Weights of a small mixture-of-experts language model, trained from scratch on English Wikipedia: a softmax router.
Below are experts of layer 2 (counted from 0) of a mixture-of-experts language model. Rows are named router (the router's row for the expert), gate (a neuron's input weights, with its number), up (a neuron's input weights, with its number) and show model dimensions 80-119. Each number is 500 + 25 x the weight over its row's rms, rounded and kept within 0 to 999. Numbers have three digits each.
After each expert's rows: "gets" lists some tokens that make up at least twice as much of what it gets as of all text. This comes from a sample of Wikipedia text that the model never trained on. Tokens count by the router's weight.

# expert 10
router:496516542493490503491455477495489509526479500513505486509478537479506511459525504505500540511465549513510538483500550441
gate6:547501501483478505498492443443483520521531485478489475538485529493516483490469480484502498460516495527491535464498527551
up6:468577516577482527492524528479478532473516513486483497473474521484505476509509515503486493469506512512515514498512435495
gate7:467555468511541480493492486520526518532480514506539489516487487482511534470492491487521534499465523500524514538463525539
up7:509490480502493464554489495540515485509493520497503508493506513464538507498483506513478500488552501473525475537500484545
gate8:474481522507501531500486525478483514485500465531529511481490574528544474502510539520486516463484512475508515485468526510
up8:523476564521477469503503478497513517517508506461465532491509439513496518537533475448495488517525544537477466504506490508
gate9:455510472496473517484501527490475446488507441531477490478507538510475466495546508480506516507540512462539508474530528455
up9:500466468480501517513494477455490486499492558496471491444468474492522512505503499519489484544486534501511516504501451466
gate10:483475501518484488471484473455571534519508516526482496515473492480545496482464425509494514508539520504497506506516492483
up10:506498531496531510445463500503558543492482473511494525489540514533534503497506496507523513518516531495528512508464530475
gate11:506476559486513495445487470535519471479465485534542494483469486487515507478538480490493520481517507528494468513478557496
up11:523451557517532484463480494505524483505500482449457446476522472475468519500484505458490511449485503506473466525423516397
gate12:502533500502476478516498485495483525538474514490474521534467525485530473472503470517486532523475543475531561494484488477
up12:480492497491500500491472481500507454490528466485484484522481473482468521495478517476508515479484517472484470500523442528
gate13:499494512505500494511450536454491478512489511470490518488472485430523473487517502507503513529490524505510553454519516523
up13:511504538470512511511495503476500455524510491521533525475476497454485467483480487512490511564549490506495553514504519518
gate14:525559497493487440497522509502521519528480510491490503465481502456493484501480505479540505470505525477495499470487463491
up14:478505491466559487510475511419522475521481449504491505491470518506520479504515485480499481479501498503495518517501508516
gate15:493516474505493504513461503488516518535472486509524482513521475534500502462485489540490526546513551509480526477506514464
up15:510496539523521510526470504542518535502522535461481498516513483476541542491494459473532497470553499486486480486485537497
gate16:500493450484425483534472470502517497551489477476510506494489473507500567489456509489518514433493526500501516462492481473
up16:465480466486486489516494475510533474510506530458497459511480450473466520518475502481499490473492515523471526540488472524
gets: " at", ".", "at", " per", "er", "t"

# expert 72
router:496518516488518467493487473488524484507500517478485473507493508486511497447522474505494523519490517495528530460520522474
gate6:507482469507513438468486462520487553507484477552516506476532548465506511510505552502538522459507512493512492531522481478
up6:512499487532533493515501446497535523486483524538501506464515514516526495510506546520523499514515500496481454531526476473
gate7:455485507514517464516492472510468543497465453520498507510492549486518535463459531526513516471492532474473509533505517521
up7:465501511520527486575518493470508499503486499472494535475480511545487507499448517537496508533478515441464477532512431509
gate8:481495482534472525485485476523495534497511467516522570512471531544503520468510501474513499516508512496546498536515517524
up8:522553497509400513514529485512497518493483484508492500556432505569485514498501516529486486478501513513493512493538472509
gate9:493534500524466501486477521497465499524481478524498475508501500523519468496501465507499525517463520479512513494532480517
up9:481477534502556480493500469506509521504498491498523555485489512484521523507476568506513514471512510478514479502461535496
gate10:496523523521545489515491455502515516500466450527489467468498561521497538491509513486499520461474546457478520500570462492
up10:503496489549441508477487485481515495500526518463490538522457475493519490481503490495495500542502482538529472475459608528
gate11:485498528485463498527492523505511478503507508448504477543447536497512523490512470510492504485490499515498485529511493502
up11:507498474484508457501501490529497511507489483530475496485530478519488526492508463509509509529537516459521493455508550475
gate12:489481481512454527509459505516507514500495510514486467473506517520498472485531466544522506514442516506558487470479502498
up12:486479477496439525451481505481518446512520508487508484493468470483559515495498480520482498525503491538501498463500547495
gate13:451535553524489483481485516527469510504472469509523541507488505525521537447508496548493543484484535480480507490526492490
up13:527522474524539484515477462521444524481520443537535509520492516513540503485475529507540510459495508511488467466533463523
gate14:466512513495475527497498471516466519478504475536479472538490529557529522465452530520494506486474515477464493517518520518
up14:459489471543529515479482493499513470479508521482519549560510484502536504513487516486525502502517510519540484464502519500
gate15:446513488503459493511496491558474515499438512508521485492503494541511499506512543519466506504501514446470502523501466510
up15:483532524493461506483497479471476449489516526470508469486474492519514511464519454492500508524462487507529512464480512512
gate16:474494551527536507489480484498466489501503502499530464540519562457543485499500525490475519490471509523472509523510511494
up16:484496512500520499467502508503515464488519517441523425501524506478512462517541544492449496485494512530464489493525494468
gets: " |", " |  |", "|", ") |", "| ", " | N"

# expert 63
router:480511526486465453513465488495486506580507515468479501499465520486516490451505486516497547488465538475527517462520518503
gate6:531467499479518505512503505549515496531469476480510489500523517480519477510492504509502521513547502451522513528508497488
up6:476496466535520516486504502487518491438510502500539541505458520479506489491492502523498512468450485474489516492513468527
gate7:506500509519457529460497519474509545541529522525438479537498520497472501493524478528480495497488513501524565481499464445
up7:458551507516532495487521480515469485483486524471502573490518491511511520519479514510509496549513519524512485539502526487
gate8:504509504492479505475486511515489518495458523518523529509451504515513532446515495513474515513486517486532520482486500468
up8:471492533480542511452509434505496466496516528503510480505567499445515490499495467535520512488451482510488498516502523510
gate9:473478480535490489521472461538439474544516527447517527478442515508556537461496504453493517479540508496498511501489522509
up9:514472487502488486517470482538465476513515501463493499508504479462519556483482520446516504451551494476498514534502512508
gate10:496496537517507487530456513463479439507495473513475495520471524492473513506533511488469515554489535495498530478543540505
up10:494536468506522482474516490520478488486519497489498506498476482507548478501445493502522497505478488519501502490483492480
gate11:481501495530446497483448480496494480529486528461490516488452511499488479484472529547505510463456504497493480520553519528
up11:439543504500510479501495462517465475524467532492487500470466478540486486510521518531489499507448494506491505499474481509
gate12:530532528493482470494500500511513502457491467499503515453503474472503495476487469548498496518529514515551515522518523566
up12:526528466515516492437510498558510499476456513506554457478499466493482539533476508523544494503529501497484511503489474515
gate13:484494477516513511479516487476486504514479495477481559531502522508521488482495493502515495509547507505519515453515501470
up13:514481469464448512515519518530509524544490496470511466491517467479473540489513480502508488472499501502497476522479517516
gate14:560520494490530485478476524474479537539478509472467560495520544443487504486506514542553517494532526449553509495488531493
up14:526507502496518530486497496518498477502513493482481504501512504508466466499480513528540495515457503458556503523524532493
gate15:517535503465528463527492465547475519484480490434461483517502536499461510463530540466543519503509501462486481468538501505
up15:516536481484459536506516480517454457518513472482510499492492526528494470507494497515504501502483507448508490460489436560
gate16:506486502462478489487488553484499521457509482501528576482516518487480461498511548570535491496527507507517517477478479482
up16:516516527490500464542493442507535484476521528501443485494498559559514494499508527509480512488490505478494497511507502486
gets: " =", " |", "|", ":", "1", "="

# expert 47
router:490518517492521477496472484511500507561475511498507488504516526514513511475520520521525549533469556486520503482493513494
gate0:483516523509502468502507519493522546545457505478516472496479506471528492474495462524487520494520507494551515442495484497
up0:512483515497458478507491470500543524492501459502445505507503455530483446499520502499513497509476510506523467481506531528
gate1:470484499496523469464503515491513541563498503478464523475500500476506453499536479470517510518507503472577527508478481509
up1:512493502578545488523500485517508521536440509484484497477471496521476483506523496484500492467497486482505473503464509518
gate2:464495484509507492497466494473514546500496510518495487479484474478533509485501496510508534493508563505517504478498494440
up2:484478504452491477547509491471491479510528488482503509511485521546541495511485458491488480511522480489475514500525470504
gate3:468505540532513498475513493515508486469513465517508493520489476478552526480494521513505520510511541476527514517565466533
up3:478503519475464531475512518503457497472495478543474538471510462504515557482555523500472494527483520469503510514543442505
gate4:479503505458495514527527440492487481496464499508470458523513527492540506502455494454510499521477520455474506501525499476
up4:534533488495472512517500526496466530504529532510493477491497522473532510486478456559440505501569477468532502452472530538
gate5:478487527492508500460477513498491510504481539503483516511551506528521493474530456523459538521535499496529533495487495529
up5:476477520476478527487503522444512488464491468502529454496459502467500471511474516496512498500510506470498519537531531446
gate6:470477514528503502484469492454521477511502470493508511451493474482523502485525491501525509540523513495523540490534491454
up6:468509531495526538495527501513505493490487533475505495488502508466502512499515507508451513529477511494470489573555463521
gate7:471456540525498478510494447499492490494502484531522446486485487485512510489476498481490517497514500510482511490490528463
up7:523475472454424498497497504465539511504498501477481540479486477557527478478496495462508489482557501485516527518520477579
gate8:513481558483480478480473495505542459533477487502522463457506504498490446488545507531492536511503511488509522543521506537
up8:491472532478502516504491465475532427519503506505473472470490471504464480512521524510478498550458519501513494541483514517
gate9:525487493511502469504483453464512476479484517527509472499497490512508539474487506507535524493483559445502500508525549515
up9:542489489525477501525504532473444490498459498532534516515489447515469523510509507496535497496490527458489494521499530531
gate10:474497522436492520479500483481510506489544531518517546532496537510493468492507512523478499496490532529522516517497476495
up10:516476523501483475517494486506477504512456512459495468475467509493488550510459484466491489471502484468471482468522541516
gets: "ile", "6", ".", "ating", "ve", "il"

# expert 11
router:495528510505485463487480473513491505541489483501486533515485529498500522474511503504507534497452539469511520490514518497
gate6:476515501519475449515502510527486531518495517470513509490501564490478504475569510510514537480465510469554526507523497492
up6:500508520497469499525504503508504504518456482481491486526495551516489500488524503477502511513491509459511504524503543530
gate7:470502482507457502507518507512474526551502477518462476562462558471506512499544481508514508512514497531502529482509501491
up7:435503524510501490501519508508472486494479481470476471528467557497501510493566507510484500478504511508519519527541489528
gate8:474508557483460487505508517490478489546455425507519518497480488495507496501463500487510510500482508487497524514498470500
up8:514502507536503472483489501499488521490492513555505486456518494518524475498499500508520500472454484499497492498476467493
gate9:487516512493476520487490462526488462471496515500525550518467472528513482489492491510493514511524517472520482519482468549
up9:493468491527532484487516492536514539527494477484497441488527509483505535495494520500500512481447511463483509487502529455
gate10:538502508466509492514506500475478498487595491505543522524523493479513456498534496478525470524523491515492502478519515501
up10:524521491487470503474506506494468509503559486508525537517537473525479522497489494465545507513494506549496457471500493500
gate11:513484546486468486550464454437505498488476500457509438458483480520502467498476471496515501528516501498500512493513507465
up11:473451515500534507485515505508484494489475466493479463496552483478525500485541530512453509465481506466498465557478519489
gate12:489479528548533488504514492519498537518477476515515520533498532475494456486555531529475535503521524482518488525482503497
up12:532524451446451455498479499471512468494481550433502467487495485515484490502464516497478499487492508472507538503513468500
gate13:520496555494496474494495503490498514507453486506485452498533515488511493476512480518463521492460514473498505514566477505
up13:513483515458487496473507506489518452522486462497455501474505523481493484495466460498509503493464486497507502479562447504
gate14:489459522538496503480488459502489501508489456539504521497454528490550480484494436474501541483509537486495509480491527499
up14:474488468452515526497521453529442485493538489505502502524513503511517544494458482512509504556468528497480461501503524507
gate15:513527520453489502501490482504493532521495479500538449521488518504496535474505500516453523569474519479468520506485491520
up15:513489465507535470483498492500510529505499484457512544488506537488497510510490510494544506495534517481511484495491464523
gate16:500488499534511485494503504514508521505486519499525512495480584514461463477479520528516538532507535461532490554481464519
up16:475516520525504484529484532501479525516485472460473499473480489476457497491538497525503498495515531505493522467473502519
gets: ".", "25", "16", "10", "26", "17"

# expert 19
router:482530523509483479478489511491498490515487477497494507460455524472522487464526492512476536499497547488552523459516496488
gate0:479522526490503497492461488448468465518505467486498524461476496490521500479510491522518531533451520492521503486470503501
up0:511463468507536480510488452554526546523522519489506526515568520511495546480474482505525529532479513515443508473533491489
gate1:489530528509497472478484514478502479519518520509477483503487512485526510480511463517507528501487515508506544466501525457
up1:473488464462505520482481453494518516517507506447510523528499503500496514482498492492521506527463521489516459526524501541
gate2:504450533472493489479496485477489515496498480501510530495487565482521470479494483482527527524495537477516529486500469524
up2:490513503462501540461498488520527513510544527466451441493516487479501544512462476483509485439496477506496496514482529500
gate3:504512453508477515473481508514481507503484507503516444523564498494476514476492465517528514524483504525503498461509535473
up3:519520456558459521545504551515471501496504494526544472519461495529517526481468468509503498480502513545476477491493560516
gate4:477474515461531513474463451501532467533473521497486510540497477482514519483482517528499519522455502512514497497467510477
up4:484505510475531533504503505541512511501489524513492525526542513492486447513551499552546499501480509515555481514458505491
gate5:470509492509528501505494531514513467495492517499457517476495540484495522486587522459489511544507504452533515453511496469
up5:490529568485556491511520463498491504501463518511520539494497514465479529491515523552480504463492511458499538513484516510
gate6:491522497523491455524474469511505513520531483525514474498490522529499507454500480493510528488510501521526516487473529459
up6:473526482506532530496497487505496454496507475545485491533468500427488457509521495502508493469511494517499489511539473520
gate7:487479468509510481536495520495501542500549506495495495519500500512471505503451497484530500540489530456475497460483521478
up7:480486497501506470521495463485504522491509452515451548500455466495546531483566478501479500485513501539518502486530492513
gate8:493479499543464460517466519522515545511466529508485452482459554568466520454543455503475521533498495519494530479472552480
up8:536493488514487508528495511520507461494491484529503456485475491520513490505472507529474503517487497503501514492474520516
gate9:515534468498507487543487477504468474493496515530552543516506536481512503509502493496503522538485524487540523500496502506
up9:476545535488483534473497513458476483502513504464516500550521434531538532495511497509461501476486501520452504459466483512
gate10:499518490540521499528504491509509491515521465527555540507494472474486494490500520535517524477488549486539463470499520501
up10:503505491490491497492505481482449483507542485505527543523485487490530475503486510492498502492520485477488515508478479509
gets: " F", " B", " W", " St", "F", "B"

# expert 6
router:486513493483509452458474490502504488530498503478482503484460534486530511463498478520513539524439533499542518483515501496
gate0:515508505504489498521508486512497565484526489506488535482475549463520491491468487516503511489475516479560498462478486518
up0:517489515489529514475507468452472495509490464505499493471524509473505489506497505510519506507482474447482505471458493512
gate1:498476539556480485497507475504508504526497454472495492460516506483501496468494475511494535480502531451488498508519474505
up1:502501523540517479517488492515507486483429458518538472452504477464550519499483531510521503501556533499460487503522516507
gate2:521547532492495490519486455495532522513461520515504480551492490494525499478504508471517520532474543515516498518499515489
up2:530526507525483445513520544516504485511491494543557542464530458544502487501476505524497498524496507521534476505483471482
gate3:454503478474501482545498438490500531501477488522475473531490531484493497496507490507519522533467528489513496505476524494
up3:482539497489495498476481520483480457498471475500565552468530504521528530494486494530488502458524530534543517499508449552
gate4:500496525558533483492448500422490483553497451505492520455474516502500457492511491509538517492498520473535501518538506485
up4:454461534515560487504493489489523532506518481519524518486499498497483485493516505482494506479514515493465491516565516509
gate5:482512499464517499495476452555512485497498535479528499505457526485494528506501491548452514515466480537474508501449491521
up5:499455517489533446515478535493511489487474545477491581474508502478492447508500480499464502508520535468509551493507462524
gate6:481480516513533460467468485448516505519455483501514488497470504506486473493503432508512526522497583538532519508484463509
up6:490493497470510498488482516437475470529456476538496476510533463491496474499486473533512502543503527484491483469498474507
gate7:467503525459514466494499461500497519527472488494512542485508527506491474478505514511478522571512530463520501531492477517
up7:471486517488483483533501499494481471498515477461509519530462494473517505478518462528509493506485496493492455516532492491
gate8:505449516493465530469471502461483537523521458520507485488510522508498463497510495467525515519514535478499498462517508459
up8:482481509474473472476506459491507512480476477522530526517521506504486437498475517574530514473504539527459485470492493481
gate9:462491476516459507496518517516465482504518484515460522529490457523477527501498464483464515576506502513504513472469531473
up9:478528488517470483477513484537521469463528512472467525518487483517489507501492501528492487515522508545541547474495493509
gate10:492499539532469457528511445491471502498483498533491517552522548532488489484500498514498527551520495487511503519475511505
up10:489494546512462501477500487485485444453518504475511481506469466449510491491498504459445497495478511576550496460480522462
gets: " ", "–", "um", "em", " F", " U"

# expert 74
router:497555509501496447485477490484493502520511501507487489530456543466520497478515455506531533472469523513521520487513501479
gate6:477492523490459511499483471524505535497489504504513464515454512515482514472529499489466510499446515498500510494491481514
up6:487495481541530467501500513514507498519477496516526532449568523490506496506495514508540516491493508505522502494542484514
gate7:516515548508501520483482458498519526470482467486483465491491523486460485472513480512491504481443518507502476523487487537
up7:471427481499504531451505510545520505489489470539536539484537522435504488507531520495520498507514501503510493545476529531
gate8:486505491475483501464491484503510495524513506517483520532501525493503488479541460489493518548481515500508531503568506507
up8:483483483477467497478518489480499494512540527511489522551473520480537480512502417477499480518513484534489521533528458493
gate9:474502501558508477478484469497518499514481506517479486478494470485454522474517471514516527490507532479555514485494543514
up9:471544510558499513516489498500511495489528462501477471493477527486500502490493466490497505453492509518510475526509490490
gate10:478472521537550511529459512533491549526478504482507475519504547494471539493544489518502530466458507461483477496492517494
up10:500464494518514467507510469518528478532491482533490528515506483548532491483519477516478499520514514505476502515540505528
gate11:459460507501470535428492502497504501508497470522459524515512488523496486485498468499430504514522500511501508495457518520
up11:493457454477509488489500492475520515493505473540483535506526511453450467498473496445528499548500496516436496524545504488
gate12:474503536469510484510493496514520474513514517497490481521474482514524516467558509487480529504477517476533539442510534467
up12:511508490527537495483519464483489521468486495480538493460541499504511504514489504489508503529477512493483470541528471522
gate13:505517484505474486508469491472473495553513440515489507492488492490489521484544434531516518506472524482506481479539486465
up13:473489482493496512463505517515551483468480491535512488460514504494495488499524505479480497498525483536474522527469538534
gate14:456514479483516514475495514504485510544490467513473446536482511520499501474521461506524527499479508448487523480494528460
up14:490501519495522481547455525496516506526506506482508484529477527503507508509501492531474513505510532488491452510489494470
gate15:503485551485524524474486477534515484527439519499524487533502556507541483472494513507491541507488528477521505517523526524
up15:526497475512487480541518491526515509511503505516449499482530487489498515496506450514546510508533499471514487519494533534
gate16:452506525510511461494471512504485505515490507474523497479462530517498520481511518499468529538471516473515553493492536520
up16:470498531554522467506499483501490467480489529497540530502464469557500505511497466527461483496464524523496543518481532487
gets: "1", "0", "3", " | ", "2", "23"

# expert 20
router:496530517498498486490491470505489520536491490500521490497481515478536506432510491513518542528451541482520522499494527471
gate0:516535522476533495471478466511494518522518527499504509514522493496506505519473458470580510469443514527496485465459516492
up0:475491499482528467525490547517545491515486532502516512523477544507490485518473513525520496529503510513481501505518453506
gate1:530508471453480505495491461529488473514521464495503512518516486496509531460467519495535529529490541507479472483487514470
up1:472491525506516498492514529462524522528490518470499486530496540476529470514455464508483485470535476495495530489516483534
gate2:513495503513512488489483494511472516489485497493509507495515503515491457493511515494521522521509504477504485516446508498
up2:555484452489489498473487551508505509516518493498520483547519480516522514520501501474547493511517498512493496504528508464
gate3:525502492505467488501486432498469452505548491493511522510509488478520511477477519482553504474479533482501514509519487496
up3:475510513543523490529484485549503492504501464489476504465513505526525486491490451509501498514509497488495481460459468488
gate4:445478510512496491509489509500457481480461459510493512535443484538497511503538506502477507473495536536530514447497517487
up4:535550485552543480482530553510482490509475508490519493475548487457481505510498468479552503521490471464543494570501514527
gate5:538522489523511513499513465532503508523452523470495452515514517489494500478484480488456499559488492517499514500541538525
up5:489449471496493518482522472529521516477464503487514479507462518494499493493487530495488483506501510476474480520485511529
gate6:520485460497519509459483554481454482581535456481506519480517475526509539495533477527525505514486497473528507477487476477
up6:492496487520474513498504494536484499514552496520508543502510472562506578471488518522476504535507493467518464518551475464
gate7:513493506574468497479504483456494494525492484519512521498516467535521434475533494485522500559511510492492533470479489497
up7:494537501523488494545511455459549543474517481537498520494502491571507457476501528522504506559496502518492495508514503478
gate8:522479524496480508530464478505503507542518488498506527496509463519511526486486515524487508543496533475492522465494516557
up8:490477501443485516549486517518496495481539500524485539464496512521463524522494476517475508519510491472500474487442515512
gate9:499543510524467497481456453502476532504486506508514530529515542516498512443555476518499532542458525514520513489513532508
up9:541519487500463537511478464510475523473489504507540531536537517536503501474541474515501495538467502529460491504487521485
gate10:487494528531491466511472465504477482519474553454484523485453498456520469477509508522508518530473528500511517544502506447
up10:479470484489533511498470457513528499490498499541460508515521480514478534491502539509474522546507521498501499510428529535
gets: " with", "ur", " ", " by", " under", ", with"

# expert 30
router:490485531486505474498453493491495500540494507503490513484489557484489482490494474520494543509485568476525526481509527446
gate6:519533462520474483480508530488469454495515484510539464503495507486503497488488456490505505520497495506491473474465452499
up6:499508494484493482511457473497484522510517474478449485464536521549510475502532496506523488448457473523479461504509522517
gate7:506506511571482475495520522484489496508484515480487468488490484533493501483500516460468504524511531465533540510537505481
up7:512515475459521497521511485539498499504484488474487516499525438537470489509514440505493504512527554473541519473511507502
gate8:477481528516477507490469512522549501541483536503439493461512500499480479493502477496472512543526495494500506501498503496
up8:469525497454524499475488507479538522494502521529527516496531472506518513488486535520506505514521526505503524495505492481
gate9:485517438506427531510495521520470483503508479511513492528470542483489525472492494476505498500504491500502495490520491512
up9:514495455536506469522529478534521498495480514487496488528457478488502543495484478481491492467513518479461481513542506563
gate10:503476505463492514508471496529509512483489495484464499526490530472483495499493507505500510506491486526491507490484481560
up10:499470503492497465512499485465531466511491502504461497491501487466500474506506504459527490464465463527490482533551518461
gate11:520497504576507498494493490538518543516498513497485535511476525531501529491512468542521507538514565468512473468500515485
up11:511492508438488504535523476481550498467504461549446482486493500533492459504516543508508489493482507505482510537500493473
gate12:505517491494456515486480475483509523519489442500525531462458500492512508477515507494504525486494514455528507491490498450
up12:503513517547531498514525523507459495498537512503522468529489508559519521498493475494524494521521504520485501480512516506
gate13:499500497538501535513482508533486511497505470472441478495462527491493491491502472511495508520492551469529503480513485525
up13:539494513478493471499508501478524501489491465546444517502495475485495471507505501484518501476500497518497525478490490490
gate14:514542524487501521471525467490464534499498530517477575514519522473464499503542500527526517556481484528526527465487495516
up14:524496447509517501442517549480489477478466468535477504468490483460487488494527506530465493534542514509516532478511483515
gate15:490473529536444538468446533504496505510511507475512534515439504499504514489499480493486512498492508472515528494467482467
up15:483462465514427497496498495513496477489467481508479450501520493498504508496519483520482490481483483478516518488482499518
gate16:489553516501498512489511496443435486523477477496509513498497507482552503486518444523522521491512545556524553481485514458
up16:493488515564497505492512520539485479482514498483482507496489443533475510482516515472482489514492409490491534490503532535
gets: "on", "at", "u", "an", "is", "as"

# expert 57
router:471527519510478445479457493481506516561506479471505533510486521476548482465495483520510536498503547503527518484504502464
gate6:481525518493506510466478521533491520533452557554468488502532522538515515478534463514518519506502516463518535467518525494
up6:511491525490508510461485474471543516535495539523487500501532452519497505479505532512487509480530514494477530520494495496
gate7:475495523465468492510484484485516465519504446549464477561467510524511509478492494504476512502502519507511517478527477531
up7:510537504541468467427479511487498483468505499464520508514528480472540493493447526520472505460531489500526547469518467483
gate8:489499515483496541500508512501520501508488460485497508523433453526534530443495510539516516529497529466523498475481519523
up8:559508520523490510551495519526521543511557503423534513476436511496473524500499512492507503458493513471513470513502467524
gate9:498536498468496480464502460474530475496444513578504516489544454504519503512503480524536510549485501490484487490501519476
up9:459453496545533505493509472461550496509504440495462520511478496525511514488496525481496498454507503487529500521532494492
gate10:491499512522513468461473497501492538497453506495534484533492504506509529505497495561476507538492526505472486519484524511
up10:504500549541516528558523515490506520478528511453514506490460482492483503497525531501483490511481510480506516519483466517
gate11:515499510487479462438429527456501510513533511498497500469507521497502515494521485459528524524498524490532518410502531449
up11:486474505481537486463466507484504481490486515528540505525527559434527503485529511513568497537490485543448540530492513536
gate12:470528498487519520486501503497501507523508547432507545472481524565512539477479484484545513515478552442520522474509514485
up12:504490528471500486519492471512512439493495497523511434491494424521503476508511485490478499496474483550484489528510487527
gate13:457504536481491487520481480529499496532459505438512513519498509484523543466511496475525524431466528480525505523489528521
up13:445525470546483505465496488527489489505482499496534487459522442538492549497528480526458498524509504485504501528536507557
gate14:547478521491559470540512513488540490497527496552480509536524585481510479509543471483493512502477509525494496476559499494
up14:505519488483468477484526520541497454505513500471575460506472416541447561496504473542511491510489490515529488547535504513
gate15:463473512503531522495471512480533473479480474521482474442483507504523511502508501519475498473497521471520516505451478511
up15:516533503480426492521533472501457540495493515532534498565545473463516499454512515519489504526509484525485506516513505494
gate16:509541532503485521470488454500488473496467465564483487488514519517495521488539524510504521519487547474511550456518521482
up16:500517515511487537508507522527504535499545501528491536507495482492426500504505520531442506447515506472489494530500465494
gets: "2", "1", "0", "008", "016", "011"

# expert 33
router:503526511486524487498458484464518516520507507504507502501493531503539510439500479502540544531487520498536528456521514489
gate0:464506540513521494511492469465467539516515512518476502503495605496494519477499478509500515511493519463516510487513480496
up0:511482474495464484456488513542537457507469486487511477495484410478531501508499489503498514471508502515513526534493521475
gate1:439512547512483483493495500511502527531483539475490551500484513499500542442459472507457528477520531448502512503521513491
up1:538499457499497485485524470497511471493500469536522453503533485457518466547522524506551486517470486535528512527486495481
gate2:515505513459513426493524481491488490534472537492510515492506540493528458491486468509501523515480513505495522478505505458
up2:512460523518501509512503543514491487480542478518496497456541540492432541504552555504536504512515485503524503491460481524
gate3:451517507497480509510510487501498505511477478508504483498513525496499493485498479520507532507497529489555534504535488459
up3:465449486512454515473487484495514461480527492485515511486494528523483519491493492485476491487523485497529519497504498507
gate4:443493517512504466490456510480498514526489506492497520495516516452501521455488460503512531514510517494527509504524533475
up4:483469500520535500516478501465492524507494511472527523524529496487473542485492484489524502541497499501509498498523524481
gate5:501519465533471485495516470497457441527480471560489496518569479481506492475477557514508503520480502519483524544505519432
up5:553462460525506499509507552452500516488525520486496487464548503463514516456553502521513490525563475527515506468519486467
gate6:503550505502486477437475489527546515511474477561464451473510477501519496507517435526499525490447501459546512481527499477
up6:426528498506478513532531483484466490497500438485495471497502481521483523509473507482454492494480498518492461518491467536
gate7:473531490475486475505477469486492496532474501523509479486492502508542509478464478492486530519476533473532532500523525487
up7:499484539520506484482499513528483530502525506454491510503470547463466508484533500501525510480520496502478479513509496505
gate8:484524468454477495511504483501513482499479489513550507533480492523519571465458521496448498489477503481489507524526527519
up8:466533516532452494512470507502509516515486457435493481512456446477481527462523526493500511468503497465482496483487508489
gate9:527475513478484502504480523519522502498476459514495437503517504489531459508483539530499512486485510496527462520524519545
up9:494569520496452506516471494508489461508482459510496438492460499541492503473509487497482508470457491482512510499482495513
gate10:489487542520530475489490506540488512508499504479571501523521482497535525494528491489520508431489498540445532511485494466
up10:524524464473510495478516474512484480493520515519552495546518526481495483503504491515467501544517505529499470512522513488
gets: "\n", "oph", " p", " ant", "|---|---|---|---", "),"